config.toml
n_layer = 11
normalize_top_k = false
optimizer = "soap_variant"
beta1 = 0.95
train_tokens = 447600000
Below are experts of layer 8 (counted from 0) of a mixture-of-experts language model. Rows are named router (the router's row for the expert), down (a neuron's output weights, with its number) and show model dimensions 0-127. Each number is 500 + 25 x the weight over its row's rms, rounded and kept within 0 to 999. Numbers have three digits each.
Before each expert's rows: a language model's description of what the expert responds to. This comes from a sample of Wikipedia text that the model never trained on.

# expert 18
It responds to: Mid-word letter chunks. Short letter fragments inside proper names and rare words, such as Am-ster-dam, Imm-ac-ulate, Ant-ill-es, S-ask-atchewan.
router:485442490497522508470500508522511499480509541496489472526477526484449480535550475508499477468498493469469512498484490483506508489466490535530504480498515498532489530481531477548449506502488471450536486495523515541495523506481563504565526487512524487537496512495510597501504542497456505489498501499481488523516454498475487486484493496505515505523479481493517487534472495493471531516500
down1:498492497462546499491536508508505480468498503488544507527481489536498521524478509489499485532508517443492518513517472473531494488520467486489503480472487507539469556536517446494506474515478466504526488471558508508474497524497506466512512485524521505522493539530520516488473530534493512463539509498502533509526466517515479524519526470467537486510569504561481488500480512519563515477496
down2:511462485484533489488535463527478477486489513463482502509499483510491466538533540481490512496504504561464564493484527506512526466498505484481498501501495449454510552489484536511470525527491516427520509527506462534526501519495541506523477510497527495459488512494492512531466506493481520483489477508483502485522556495524508472502545512471554487490528504523509499474496468468480519544502
down3:495474485555504481513517486509512505517496481537503510507505485475483466447475518533488521474495519515498503503488484511528484492485469519491457517479467490496545497512457526490533482508515569441493512499522482516502481482471572488446481495507530491489453514476529428510499547520531505500494500530507513505540539498480479521495483506508471506440512487506522507479493498504451512506453
down4:517500552510502518497455519529494539511499470502509502481500524555479446475478495486480486530463478481502480495493535475546469489462455484507477450527489500496505506511533482459477494475511491458479492510488521493533531507524452450535475461505503502506501536489466491487511468508470545527534494526483452510498470481516547529488498505501510557496505516443479498495507479490478528509514

# expert 22
It responds to: Word-initial capitals, headings. First capital letter or piece of a word after a line break or heading marker, such as ==Honours, HAAT, sings.
router:513443499548496515498519522541501510452487488472493501503494487513522481448509497479484445504523514489513540526486517513513531462514483518493479504520509494541462518497495491495526482519493434442499434510547519468521463557525532508511524450545504470516485543498511509492489497515507473473490521507489490458495521483512525494502505515493489467497508490452486490512473550478521509508472
down0:540551482505487521532484505479516546507473506496489515478481458473512495487512485479494541528508497508492523473438451497511486491507527468528495513538464508511481494498495505526505492476503476497522493528476475469512485465508530476499472466504475436468503513529471490424513489494475501511459519486479509537561484497483500489474422515526457511488485505516539481496495489478460497518487
down1:475558503480493434504465510487515487485529506511501563481501504488486499532504517512506527462483473527551514510520507487471517517456523490507507529506466515467541516485521492517491535499522522480502506499441505482473494530512485521456538461485513526493468472508508499503520489498531500550501507522518508438484539486474507510536490464501457476491443500451540532514497501518508485467491
down2:525504493462538511537470490513478493480494510515465498497502520541518520498520544500520538547496553511495463529494495466524486471511513486486512491517494505549529538478499519487482525501548476530522497551484488495533533525472498464491520482476471458488483495522475497503534511506497443536541492518498540456444518480576470475493478479465480485467519491526485500499498499496511513516486
down3:509470519511502504479483450532511502501495550543484512524502480503505504485483516477505486488480498509540552470509486472511471551468551507475512531518472537522526467485490515504521496513492496527470494487471551505505467509498540471509514515479488458477468513485514479530478484502452474460503518538528491489481550556478503550481539500475493503519466539479477455517486534471518485532500

# expert 17
It responds to: Verbs and predicates. Verbs and auxiliaries in narrative sentences, e.g. been, made, would, used, released, located, often after was, to, would.
router:492568482488508498498523523487473501468476513496498505456478517498464520476523448490495485480494455480507509490515543497475526485470477517546490488520498495518504501518531528485496498471530491481494473486530435449496487499460469547486476474536494524515507519510500486479536533480481486483466490553471461503525443494513519514515496471500479518511514510467514555543475528477483465467518
down0:519493519509516478522515523466492489488480504459514500525505471470470481485490534463476545520476489444480533468514544491514501432506483510504487464479510503535515494509482511508512496515536468474513520497512446548496489513548497521514512485499552506504479476511482523504481512483462449495522527536525473507457530471533465514485478536507541519502493487471545490493516484527548492505451
down1:493494514508477493458541481499514549503489492485521510506476518502483471515549500509530504502534468485559470562508510477482511498539491491467502486511537515478513548525528517497512487516466538505501493514467472443528522494507481515485504510500480494476518493489486493510464514498482511504491511526488537457507487512487561467486502436526463457549508492495439506532488457462464504486502
down2:508496530504477507496470495482512527511527477484481479494504541532522495521501494549531492494496508518494468487502453541491423482517515535472503524480505504539491515509479478491473505494480546539515442518494548481521478498527495490525520536502542435531474530449512506475511499505536502476489512490492537557504485501484500481483535491465506463525506480496464512545499525485535527488535
down3:539506470481513481510519526471485489516547489519492531454532544484514457532527514475478500499465506499547511536538503494480516479484476494510495534474514499488482507510524491543548505487532461475466509528544431496490494470516510486489511506500492473501454454454509520498489538496503520535514519510500486494533512504518505478527562501507532461534529500498522552474466493468513487495523

# expert 9
It responds to: Determiners and possessives. Articles and possessive pronouns such as the, a, his, its, their, often after "of" or "in" and before nouns.
router:548467519503470524477516520468488487456464523481487456520479489476492464509514465468542488537479488469478505541481506520496475468499553479519497481513514502527495533487538532504521479512479507494550467470503521542520540502503472506506527476477504464506515498477486486505498538495541448502458477537497458485504528485483519484515439456502492498489519524452489479511515481518473540500482
down0:517489516517447483481536423544493490525492500491487495532509509471509542510505505449515513461524476490466494527541483491472511508516512450511517514535528485507503494516479488520529505475472528520527536514519518533509495527505470492502478493536471528500476490506477504500483520520516502515467500490425508481541512545546523533484494553510520524504516499529524509462479480535483552474496
down1:513428467462453452483467495509514479528472532507498495520497506522520527512520542496468480468519505467479495483477530514490509537523509469504520484507503531473521471504505522495500498533489538545533542480462480498488470533531504531466460543537455516498500510498482491539500523494491501494521553488524501495444443476498494495547500515493523506559511495497514480504473497484498512511489
down2:478537515478431473524503470487518498487511495486453508491517486516451511474525509527513476519513515496501527514506510493457513514459558494516477486497491473515452513509448498526512486472522505506482461529513472490546486501538530507553479490501494535535509513482522499474520474492535547475455543511473502554526490491500494549511490545514466483520484477483521504485459489485485468477514
down3:541489540467534465466509526496495537471545539505479475487496507526469519503522501519460485484546481502534519459538475521474470491498521502482502472467490492509510498519521490498516468509538507498502477489502521474482476528501487543556543528537500505529524466496516525540558493539466492556514495496527515486491504475480486504455491522522506481518496474530470484481509478538487462549500

# expert 4
It responds to: Prepositions and verb endings. Prepositions and linking words after verbs or commas, such as with, for, after, among, plus verb endings like says and describing.
router:542530502509484510480521555497494530471445497478491471485507473517435501456505472523464505498494446459479534499495544514500542495497498561528501456509496507509494491492523487489473504474477468483523517472491498472493511527478445512502477517528496491525524492498523494440525507426497493478464486538491487504478470486492488479530496456502508512491485508465507501511478520498447486474503
down0:464595463511522479521508538469474508467497528499499519460500487517463516489506514494476510491501469532498539501498572522505542496469461541506467493543491471477543482507485523495531486482523481430521506493493451447464471525482490509483512498534510520508495482509510500477514510461474475484480467509490489519483492512498521512486496510533561487503491500495501493473484530498493478487494
down1:476458483458518487509459502536458468471510504491519507496538526556490522520533488516473523476538482494448488498482521470495505532485489527486499521476550499494518482460487479531484465517530473502487528468489529481457502549491509503500468519554526520506512534489439534517485464533494467514477490499468503478501501526516506505520517520437508494524498529507473532496489483492523518549496
down2:513509505550537533506500536421502528492481522491530485526520499501476452442518490519516517480446500465509507492504458475501510514527549523532486488497498486503468501514503477514460501503509516508522479500473470489515477516546495511513523467514506492502466491510449536520520483507480475535533497473517499518463506491496514479501491536467433480486480457539533549519502496507519532469481
down3:541499533508511518529513521497509471512564508518525510499546509487472500514526475478548505424550479524498535496507537512485524512498494503513484488525507500510509496470472552454492506518455495502498495502499439462541477468485495526507490488482515498472506554504493452444504538450534504462522483526505485504486521490538486520488471509512477528497536496523488516504471502468507513524508

# expert 20
It responds to: Common nouns after articles. Common nouns following the, a or his, such as season, team, University, film, age, and existential there.
router:555483539529471518496457516507488518513492488483496485499496529478503502501480416537526521507488514511493520518491493506486488532486488567523496515478547511516484499475526524528446510487457503494511494513504514480539504525510477497498498507505519485568528515463491519494474493463566513463474498522491517489511471505439494465525472502468483495507479515428507535521481510497488510508502
down0:478551483527519521502498507445524457491540495507465512471533474493511487516510466478546500555492538531555507523533482485529487524476505507504443511526481493511488496526506520534519492479537559487484490528492519477524468454495515500534545512479467491514481518501528521494524473488494496529466527484459549519528471500563501511500490509479503521472488530514486527507496508518518474493507
down1:474501477540459484490482478459529548477498516507479487454503495495489498491495495492552513552486509503516483460515508485506488505522520479489470461493525528500498478478497481508538492507499547551479499531480481516533421472515502515456537551455447471512512502478514504525499509504463482492463519438465524512499499502557499514525464511501538505496509516513492473496489491512534499495494
down2:526437503483521489489444497456509520492494528477548511506510479520499520499500544507455472504491494544517505527427506526508528491499519493501524474507495486505506482499500514505522463563492539500519454529477500510492546466522526507555528497513502480500529536490523493515449481485492497514478512517546513547493470466515526506522506520499477480494479493481535484488562495509518503509455
down3:477518498502490557553435501505489473519518542503510533508474563497537513459504478500531493531470489506560513515518481502509508512490522481537481494489535518551468503504501480464472507451530525547524472480534493506516490450484513515453517524476520525476528495516518515473496477514511517504466510466473552477493496488512518524529463521505513522509473501522503516507477505474529524500521

# expert 10
It responds to: Infobox and table punctuation. Pipes, dashes, colons and line breaks in infoboxes, election tables and stat lists, such as Year:, - • Total, | Hard.
router:504452513502452496447535549466517534477490524474497466494482502490519504507513498494480459536482522507488521492549509488511538477521480481559455475499497454473470494498506483492482508484520481484517520453524489531494468537510494492519528542495504464502517505507495492528531474526485498503503481529487520462489492452444525542482472489457519438531498496512517487498500506522471534463487
down6:535515467527505476471553542491507460496491547501491497483499532477469530524493526479468497490524494494473534504471535489532473448537488467503487501492497473484502499507502492542503507511529543447508528486528460502459550507505494471513505571462510489502512461501491495523504510514499530481517481495513479470517473508494491485556481485471466510505520467524480486517551522562513512477495
down7:513505510498515508515483518473474503521457558498507501470507505493502492500468460492508511478470501504488521530437475496524516486526494502518495497509483470466515521506512499507460485506524506517508461502532551531513507527520542505513488507479475533509525403517500516565494506537515500496502531491508533482549479490459485525499543497501548472480452503480508509501542514454517492465537
down8:504495467510467542488480507507517470524510490463500517517523536522524523514528521537486522507477504516516513505457474540549459484505498527535497502506483467479550465510495492481472474402491444471517489464473521504517539455496493513487486528506540522520523489507500514455516481496476469491488473485489498507480512443482481487479507545510484498476487529474499537505516523489472529481494
down9:496549533475508466453495493489541503503488467521447512500505502466510567487486529488494493509499503514513480496513490514481556484526521477509485488486479477518507462494492454458518483530539503498457534507505481511529471480496498503501504564509496469497515458529553482561480460504493475468489529500484532496499501479486513468495491500496511512513515498491497497511487548539535425468484

# expert 13
It responds to: Capitalized name beginnings. First pieces of capitalized names and words, like W, Har, Mar, Br, Thom, and the next piece in names.
router:510479509491524506492484541512475502506508474459481481526483502430525496516519486481483421487546513489484508531475502523502504476516498556491493517497502501516474552504487541553506492484477509480512481472536518459511517520499508518545523440514507499534513553481539564481474483515519490501515492523475506503530473452495515480460500530490508469539510509502506465527508484502486484486477
down0:471502444515515499494508531510489463469460495542503505468441524533486540534485535497535508504458526527516528494466491497483519541458519474500522542487473468485549453496499498498514518491534502527508491489514529496507481498451513471493493458529516503528502511480501501515485478531503472490462464537468542504499502553498506491458500497506536517474478532524481478530452497500519476527482
down1:498497559516485543469469505473508531504525524517504459508515489469493508516481509538521510488503504500497516459500475518467484488499490474464543475485494505506526508458508522454527484511501513543495494457491443505496507542496488484491504499513490525540508471444436476483474522485531517493485550483513524471484499509472469472478485468491486485502495513463490513517514578459464469469518
down2:478486481470481501510497499474468492480499466512515472509490496498550465506536483472514506529498519538517458555553518496497489468489479491518528480507548505507469495496509521467503510498518493470493506472497512480487499491547465486487545460475477512515470507491447486500515489538497489486561507551507501535489490444479455472499469525460456493541487501514506526534480471511560484488525
down3:506486486509566484491521469491492452487484501502492511497498490537503507487516543516502513493479493469524484533440472466474499464540536546520543517531529445501435522526486526503462479483505492506483497519512513477525497516476519492518539458540498468490478484510512476526496513507490492493442465528540508472521535555502527486511519499514457500494473524482492544482506468475490490490492

# expert 23
It responds to: Infobox field nouns. Nouns and units in infobox fields and geography text, like Population, University, km, career, team, election, and coordinate symbols.
router:538511500504436509500507521544557533517517473466474514502474518495501523533506412507503453538498511528509508495478460509513496511481518506477466486499505478484481501476535510518441515500491491476488485468510511452514491520468471490498516484538510460530569539470481516515506492473547519466486505537496495477504493488473518481483502455472523486491473525480505482537496527503496497507497
down0:504472499450503519470485442474532492487484474510494504504512509454481419502514512553521461522535495483527456471494507469505485520473546508500516514517506498473468516487513497512507500479499562543466507480509548512467491466531493472537511521469519545490527519466492526509509477505496550505505497495507544500496496527507510475461531469471492500530496511508507501511495467469495481548537
down1:516475512539484485514489495533518503439494519520509491481475498543522498495480510420524458560495512537504513493529490526485500528501480513468521432522511521534538507482500501493495483523492515531510534507484489503486465472537519495494521464465473487493470488490465450534487500482533481495496457511501488477505475526513488544552504460453479500477511529485487492538508546515490513489482
down2:496482460537474492551471479450481525527534507505477477467499479490513491523498504541516542518482500458509467492539475520511485502492504459485516514519488536520485504500463472514521486509530495546530525490449497540480474479562481529484459497491478499514486476529478520514540507532483547531501492510521529533470465478497510466461500520520486526480465506475520509484436523496503476493508
down3:483489500466514541510455513514510483531507507500487540489508505504472472513515512533440513442521533504476484477506529474494505521514476557514512496469518490448495523506508512526472504476474463538472459515481502464488504523495478505478467493521519451492497495474538511498484505505519506472462479509512477483461479515499499471493510531524457478501514511425492540555553501496544511507473

# expert 3
It responds to: Word-initial lowercase fragments. Opening pieces of longer words, often consonant clusters like sh, comp, st, un, inc, before endings such as -ent, -ate.
router:518457516496530523489519524501513491442489475494480487531495536484451436509528491482482456512510508507509500521494460499485536468529538490499511528527511487507475492498507507495483509478505467450492448508529470515547508562485489514515497477532521449522456519500501523500518498524475446466478486526442499453512520497508518459498484518521452470488495501458494522515491515493496496499473
down0:504438507509505477480468513471517479468541503535451504548513455550493482483511511496451509489492486558514525564470499494503511485515516487501500505503522497450493507505551504481523463543508492524467475486533476521530481515515491497498470492478481506529529483464550519517502482496468479474538540484486458507479501498489483518451441521520515479477484490488496509466512515518504516503526
down1:513516469492487528479482444548494471512498532506514515500465512499476491471553475499505539502464486472534500494493483525492474470548544494521533524525519522490531493517520475477502509486522435488467485543519466520534525534467494510483468503477446489514508489509475506493500499477455482540469469494490493446480504517506521488544504486502453523454491539522529511501513511497470484511467
down2:502526540494496523513490532470513464494526497492509454470513495500475480508479438474497484513472472487488468447494480491493480560515476480453468488563463526495477500477520502473494530492545525536506440465497524492504533521532483481522449530519511507516491515466512509470479490475484499456523551499490476525492482503473482506492544551486500515484497493478528505495512476465503477507504
down3:497513495437499481513522487507488505496505521486516483513524482474518504510549541496499492468519476471463518489508512494546487478543486508517506496478523465465447519469525548468495515540547511553542497505509468528532529520459496492513506527482544512526498480471499501517492490522489501489515503498546513501505505492468466499447557491484511480552474542489478508539551479495516540491489

# expert 16
It responds to: Function words in biography. Pronouns, articles and conjunctions in narrative prose about people, such as his, her, that, which, has a sister.
router:547467493517468520461502555486474497489456508477484444524479513496478493473493476498497500547483484492451501507480509487470505458500488487510473444498509517548496493496507516484504469479505448492553495466507486518502500508483462521492512502522508465515518501499505481429504526451494495500450471511486488492493506512523487447502446476526505481481536516441490479473502530500465535497488
down5:523527482495489506503539484507509470502522474502507499492477508503481514470525492490535498515459505479470484483493522510458503471491522477488511475481495542530526505469502510507559494481479487481500521488476480446491493426514483449443517509504485487461542471523506457476520524429493493501475479545513450541522486489492476518528492485538478555471512473471518489501509517488498537486523
down6:510505535486470472492489463484504484566512499506492523498518516496497517521473540490497541537503509572503527471515517470475506529501502502530476476508459513486547531469538513473488518480472518508517474523475491483424487502485480514479534512532458506474465460523521491476513494503447567517514537513466490487496463467482486477527499490501507493518489452486529477501511509532501513486513
down7:454538492484506554499514492473481550489526538508456499502513454481483517523468470432482465515515538507488487498541495504486510519478490543464478480504532465471493441530520507478514502472506494499512452480516487496487494496494466539497521491522516523491468492491504515532480520497497501509494492524495513469534538499542519524459525489487520459502489549503489458518514521499519457452468
down8:487519518492445509518481561547463516495504458520469493545488470495500464486538507516490525494539467535508518504508506477523541490506520527455484498479524474534503476480461542466501543511488506504466505536489497508516511465490489472419503489492490453499534473511504502465500470524501508495518504504509464495477545480530476521507487496495533493535513476545487506495468526496508453482480

# expert 8
It responds to: Capital initials, coordinates. Single capital letters starting names or abbreviations, plus prime marks in coordinates, such as S, K, VfB, 01″W.
router:535452500508489510492506525492507504508494488482502497497493472482481515509483492481505409508513538508497518500505494498487571480493456511488478508510478488566480512498507502492493495565473477504514448485559500467502468524497522515531518458510513470492529535505514529482484453510546492455504521519509521510513516466495497511460517476515507465527494481503478468504477544441511529487475
down0:524531498484468495474470477498540486517501494468478512468479533496539524545481506501510488514538493524486486474514502488503512505509470532510475475508528479542458410528484488503480518495490570536501519447492501498509474471530487519508507541470476498514510476508490487492546469496538489455513510492484541498546475511480484469511548540476547449507488513508489488513507501503517508487492
down1:500481475489479484509449499496475500467516439482478506503515517517463498475541469514518524488469478528479504464501534532497538519505520495514467490509529519479487497502535491485513517485501443511530493519499492481540493518491512538505498512524502492546528519494504517477520541463528510502412455500513506546478477476465494522525513475463479484468452444514488505545507506516504543494482
down2:537521533515496463531474500478491501468513520514507488490511545472536511493471517512500542502506486516513527496486556481520493508487460518495443511524519519511472503538491482533529471486448520490501544502452472488521505489506511479488518497464509501565509444519505479536503442520529509508469508475493497520483456492476510525500472498525495489522520512482526548446457521538507539490508
down3:484514451500484539479488502519496483511516495510487520538490491487519441466527525507492509508469518472535528498502452459504503509553487517501510521472449465468517506475510486511483520446496473496494486486522498538518477486517502499524479491520503508507507484507498513453461521515466460505540518471510496508441480521518494545500458501545458521477498538520508506498494559468452487554506

# expert 21
It responds to: Foreign name pieces. Pieces of non-English names and places, particles like de, en, da, and endings like -ini, -burg, -berg, -ka.
router:472498498499465519482503512484477509494485507495471492491464507479469453467505495466552501474484471479473511479503495496495520467516506435514489483490511485478497549502516500490487515480508432492558430507543503522527523502506512538511535521525555553538518518461470513481514458502472505491505522530491501517507500505483507503522506463509517467513462454469516507513542506484502521528545
down0:533517512510516493538453509457556512497482527485515480452501503534531486512484471479496528512485504554484469501467498520499494544507510518490470472501520507520485487494518459517506544501514504540497503475450460482504469514526503490469505514498492484493504505472516500487530509488501453526506518495457476489527501503521509437551472537450469482508530503515519517491476435543516486481448
down1:484473458473514483496491463540444462500494535491482505518507496490493500517480572517502450526504531529511490480467473512475525533532509504458512501478495480519514484508503520484521456485457510525508495534474545522505485499500504465518507487533492513532489451514474501488499483568498518499526496492510537518456474489546543533478523512522529455478485501496480478520453496480542517505512
down2:453532453485481531472536512493496507489500507530470550492488513479494481479535507515497469467500508461479475529525487565525513466543536447514494459500462469465489503500525512523437517524476503515539506508525500502496493475489463533487516519540511492458517501521483540535471519486488525508509452484479530493486527496490495472504518471497512476477487492534556487502520467499490472504475
down3:496565506546459483491472500465496530502490535489468508477482509512481488493516453479539524512486524539486507479522506500526496525455492490514505447507458508542458471493503503518551485476515512504503540502486495536503465453497481531502490499467445482519471493506530487539466479498479500488480464490493491466515469483480527497526482464515536467508494466474492471496522504563501539498470

# expert 15
It responds to: Name-internal word pieces. Middle letter pieces inside proper names and rare words, such as Prairie, Stevenson, Lesnar, Guinea, plus first names like John.
router:494489485490523529487534527443479502488490504478487485524498519473448476482550463505497448480497519497467530484477478504512530492518503503519503494497475450469484506511515533508439500487495470481520481505530519493506537502501512519544515470534543527519521520466537580422474466506507482508501502546503506507506518475470500479478516493494518490543514493484489462498511502491472532509537
down1:500485517522486508499488491525473490493469513488453449517451521480474467523491496450478498520528508540527474527515501479489462469486507504518500457494477454497522535473525463483479510467496490512496511530533447553516511516458519446485530499501507512502450504457534518469500491530505491474493491461474506485488525500527508554512480483505539501534472456445499468488504475516502503481491
down2:526508496513515561467458487530526544487531492472561500485509504476527506501506502515489526509485472484471465458561468487482460489541502513496495471532508497523508501462495492489507473493491534520501441523467486534467498485460514505517517518512508535522500490454440523488488536468479519471479477460479500525504524490517525504481524514470522540513522507528470510476534499501500459482531
down3:500520524522473516524536522486457546493473499515470533501491490526488523448502504513519518481521525470481460518538478458503494517493504554493474472504486487484501510513533524536457489503465524498494483537467515502500526459492516511495518537492475456483555499490501483540460512483475532505500504447474504525484567510483525529471524480527485501535473516475522468506511550474482473476487
down4:481532533508538519511470506488492512514513520518472529519539492536478523466517469492523482563536502525503476487479462459459490542516519513518503532492518515496532504433532513559476527502501515472472532530496483505499475523490463477504499527546470481529507513502485449505451522450537512520466527542497483506520474530509492501488495501473485512470521487486513514543538491510486514504498

# expert 5
It responds to: Infobox and table markup. List dashes, table pipes, line breaks, colons, equals signs and brackets in infoboxes, tables and headings, e.g. "- Population".
router:551498508506444502475508540513534532496516519476469503497453506479499500544550490498449454547546531511502510485524483491512536476502491484499466482510480481471470503495515500511468507483545491453486510442517494530506511546501504480524499515513503455502533513510461490512522486509532513495514454532502505465471495466464508519468496468454530476536522510513519486505524520498472512459488
down0:532459476528490515488515558470488451542514492520480523528511550537509475492524510510477519480513462533465462450440475492508509511469536496478506496467492458529518513525464480499490527487470482540524495460489506506472514507496448525498523511552465485497475526531482515514538481522508497516492478521516503473479550535458515514499503496485481526485540513490485495502499470463519504516496
down1:519481497517465485461443503507455493510514499483484495473538542494501462521497491502506498471466508527489481521495510503481489504542470481470446476464490469527503527487473470510477514514465528484478495443512540485476513528536511484469526504523498465596479514504479493471460476490512467448492544453499496510497505509502511499556496546491510510494524488517506506499505527523518494489513
down2:500478440466522532453530511530464465533539494513485563514526488504518496510517520481492476550527535494512500486479526455540532507492492509496493513515505505471542528511522474478480501547487498494512514497494497508482499528458505508509533472497521508493514482512498469466568500478471490509484486519512497449470518496565488522506484511463502528508546508515485467516508481493453446519496
down3:502511492474556483540473523505493524537526488474479513474521498485519466504496475502494473462508543499514480485524521566576523513538538538495497483569516507496476533487479541457478500494482502472483507516499507528492531474512491514489487506470482494498501550484495471458519496523467488478473481511498503568523469486485497522484475480493508483520530480477540502476508499469522526507536

# expert 6
It responds to: Digits in years. Individual digits inside years and numbers, especially the third digit of years, such as 1-9-40s, 1864, 2016.
router:521450536506478523487530504496528567496487530479456484504518497501510511512523475478524491475519514475491495516477479530457516470542538473502454452507514489532503485433526478494490521495479515496480479492491495444525470520511522511483519524499523501530491533469496504452495527462487454445491485528477475493515507486460496518521496514492506447505525507465508479468508474451506496525477
down5:508460499527495494500521492474430471551491539489471484520494458488525500500465492485500501516533503459484500517544513501461460430548521453503523527466524478519490485487501536467507498487526513496514499504500525490493483455556474474473475478485480532497487486508464475460474534516445502504498528505526502467513518484491519514495467518490479524488535482479501477492473462514544495516492
down6:494531527535499505484467486488505501485480502563519518499483488542510493523491503502454502519474534521486492480534509509434477511464499475489490500535464536495490509488526517449533503481484485517493489496466531581515571487477471476471492509488474493459456529499495503515491508496498503505479494489533478529500476492524555499508472518488534500531535508530488532445533476537491499489497
down7:484512488473485476506504500512493520521470519515537496482491488534487516493489465468542468504511527489554531481512494515492527472456532475514458524480496502455464467496518522468493476530498476504481511550489513489510464488516536500506495495444515493500535508555466481500509447515546564507512519472503508526467504459515501509502486518509527464485499487511551530462481530535500559505491
down8:534533472481515468509472526538515525489525475481492490506514515507516517527521461484473511449528512495464494482505524488487485529539496497473481544459530502455465507480481472498500466518465473501506513539481489501504504499489496477491465464533502497507497545471551566483516476528492466488446536497484483524534516521512553495504472521539454497515499496532514546528508482514476515490461

# expert 1
It responds to: Noun suffixes and nouns. Word-final suffixes like -ation, -ions, -ics, -ies and common nouns such as career, team, season, film, often before "of".
router:510503522487444516494452500529511558520472489485496505479526535461497477509536446555510492513491516511512483518483464488470505522487496531535501476490528506487481506498495455491450524505503478526514466485505494483553472525512486502484493489507512465522502520487457517493509471469522533499495488522492483479494417494474511469528482496502444477522461474451490531533479527498505539516484
down0:476481447524515460461515483454467516493486508520454499447524519479490536563522468514512504478505507486505479469518500525500523525478485506508497502485489470506459477515508486493458493439528505503484536476510532452494506489501534495539514548485492523541543517477478493483546460554482475515476517471494529515506500491503462484489536512510537501503518491536457509493492540519490499506476
down1:523480484465531518486526485483487500513457508484550519517510477459459450497524497480461459451494553486514507537534536501491512502498486484522490480502501518449477505501498526468501480510509475491529461494526472525481515516474503504498487426506510515477491531511477483513487515548479504541571513524547483475478501515522510498502498513511474519479493497520553489505512497458471516521449
down2:494526517485490434524477477546472479516485544514500505509518456472466481501495524485487460472473526496533515485455496519507485505478529530485507528522490497490533519511514506488491503508484449432498548481485490533499495495503474472454504477482509501515535469570461446515502514527481517515512466515555477479449540511508481505525515497530481480511480497479517515500471493477525510491478
down3:505476516470465490506532520504585525530458526470501489525501517504529477492499492473479488502483519502489520531492456514452494464493452506502497538495490533501478526492535486495502530487527518496511451498520508488515471552449537501495477470474502495526491488473544498553476524497491549495507504496509491451483500501493513499498516474532526527466501518482548486523485533509560530468491

# expert 19
It responds to: Lowercase word continuations. Pieces starting or continuing lowercase words before suffixes like -ed, -ation, -ing, as in disarticulating, denunciations, religious.
router:485487489501535519494523497515459497440470514496492505515479531476459455489537478516504489489534476477520495499489488509506536461534505495524500512521509469502489491517532466496447522484530452450488473532583461535546539525466480552506481520548523502502493514502476514505486512510469466483482474521459494460512480521516524466507513463502479488491507507481498488490508517472474481494476
down0:470537497497526523501547496509476477531515518471494507533515552500501516498497517483530492480523511482488469536506509542527528472513499459483544533487475475446502523513538478497528490501465512470477499518525478489558535532503509494473499447477502549517502508498525525491525471500501477476522490487447508448508548523559518538514531507503527486490495511548517482487495480525526528489478
down1:506529517502511520470517469473501497509529487435531474500500492479549493456545506529494486496466491490517519450500450505470484457502533485511522452523524486549507510482526552560521484517450557480521458502537523480502508491500487511539504493509531523520506500475527498479512499499514476479486501484495487548495514500461541477474539474504530503510544525502479520528501519479491501505513
down2:552467536480466496507521527490539577554512471510489466522500479483526466451459544504525510496468539474498484531504445503499453504492496490499535535505507533490535496444453494513498480520478501469533481508463543516472528538512490480537501487508514516532520522457475527490525519480485522492516505488490512527480504492516492518514489507491490516511483517489477470489527478484519526491526
down3:522495464474490509497532464477494479519494509493484492500553486482512494520515501496440527529504558487479524504502512510441479516509504493477500507527479543471476507543530556489510498507502460492501474528467510510486517537480485520489460494546541484467526500545510510478518487501480511508501506485480501540518442517526494448475503502506481482470512546491513515510483528478428458464488

# expert 11
It responds to: Numbers and spacing. Spaces before years, digits, month names and table pipes in birth dates, scores and tables, e.g. "4 September 1985".
router:522477513533511504432487518524472555482447519472494505513504487503455503525485482487496486516523498536456524489498474493416540520493486524536427514526491442482487496471523485491498526497477492477493480515509528511459518548484493513530490488500508501520492504490489484505494512473519512509507493545469478469510473495462491515549512497489543503515496499474476484470486475494467483452526
down5:525525563530482551463519512492466508480528521499516467509505508485511507468514457492492536491491491485456525533507514496501520478485500490518492460512480491524473523511454542503486520528501477485551506511523510496551533447496519489502531523482476500524524578520525543490542469473502515531474501522506474547495504504531514509470500461527507506483508513518478504548521501498522509446510
down6:537523467512492511509476515530475499531482499492509475494489541460490515517477486488570499481521471510528517488491470476534495470450496474536500502500508527501539543521488500515482567466492528528497498494484531505490498492468517500530464507474474527471545489458485443474499503479518486470542497554430502517491473504490476462491520473535505512496485503462495484514505526469473521497524
down7:526551524526520471476491527503490475499492493499517502536480521447520470473453473515524467519501466499446491481531467490506472526543508521489491488503512492508494542526503533515479495520509475496486499493486472470529515478486513531497533515477504501511501535471509470509474540489523514474465513499451436531485485450499486509475449493468450495505501472494458523536481522543528476462481
down8:500508516552552485522472501454507525499455459498469508504518482486520477487482475483482479497509553551527474522487511516483530507480500475529500528475478533475533503470501490482542541505497464467486509474519516530519500535514516486517513471486512521493471487450538487516538475522529458500507490494465489488497447489499474543475530497501497517480527483474461463528517448466499486492543

# expert 2
It responds to: Headings and line structure. Section-heading equals signs, line breaks, table pipes and sentence-final periods in lists, tables and headings, such as ==Other uses==.
router:512483503499443500480492509515532520463493522473468455449524508492512496500503494504507463531454489520487493502467511477442551495484458471551466501499503488519496509477485490470493511513535455467545485447514513510535468545540504505523523481486519488545520519507483529517504477508501501489469492523507505478473518446458499524504532511492502443494487468492516471471468540493497500488474
down6:459519513486489475502501471518530476510536513503504561548466470505483495498476481503515547548511522503486475508509479500456476475524499516467496459509521496502517494522501481481460527515510517493489504487531492510514552472510518481520555534500471536438477491511521467481532461534520533489494538583465470522485525516443519512517480503517502519514488502505492493494501489524520493494539
down7:504483463498546541522482475495505434512483509528498482472529497478538491526493493496515500486526520515508536472487534488497505509536501543528482526517489504543510456521512473488520477524460488467490504506512493502551544456498470516530497522513475511500513527488519461516480491480496459516532489498508521454480480525486484512494536464500546497514456448509504504525467491431465453484505
down8:495534513516454545525473500541531480503507482525509505473493483543541502479443471439523484518467500494498522509487508517500492516523463525494480481475489514513489508443485485505526490451489555520498499522480518504538473536487513502468482504478481497524481460460509499495472484460512501506495512465537481491475503493536494484489478529529553486522492499487493583530491483472489473536510
down9:482484471496522441511551494484530473475484554504480510476466520495497508498498490494540505494493508493495484518505530467499494514493482519521503511473489514473548455530483496504496526492524491483491518446505551493522501531495525494489507467474474512484481432561514440545476491502507515517535479535521505435489528505502435485517525516533509499488490503478520477489463507509500493530458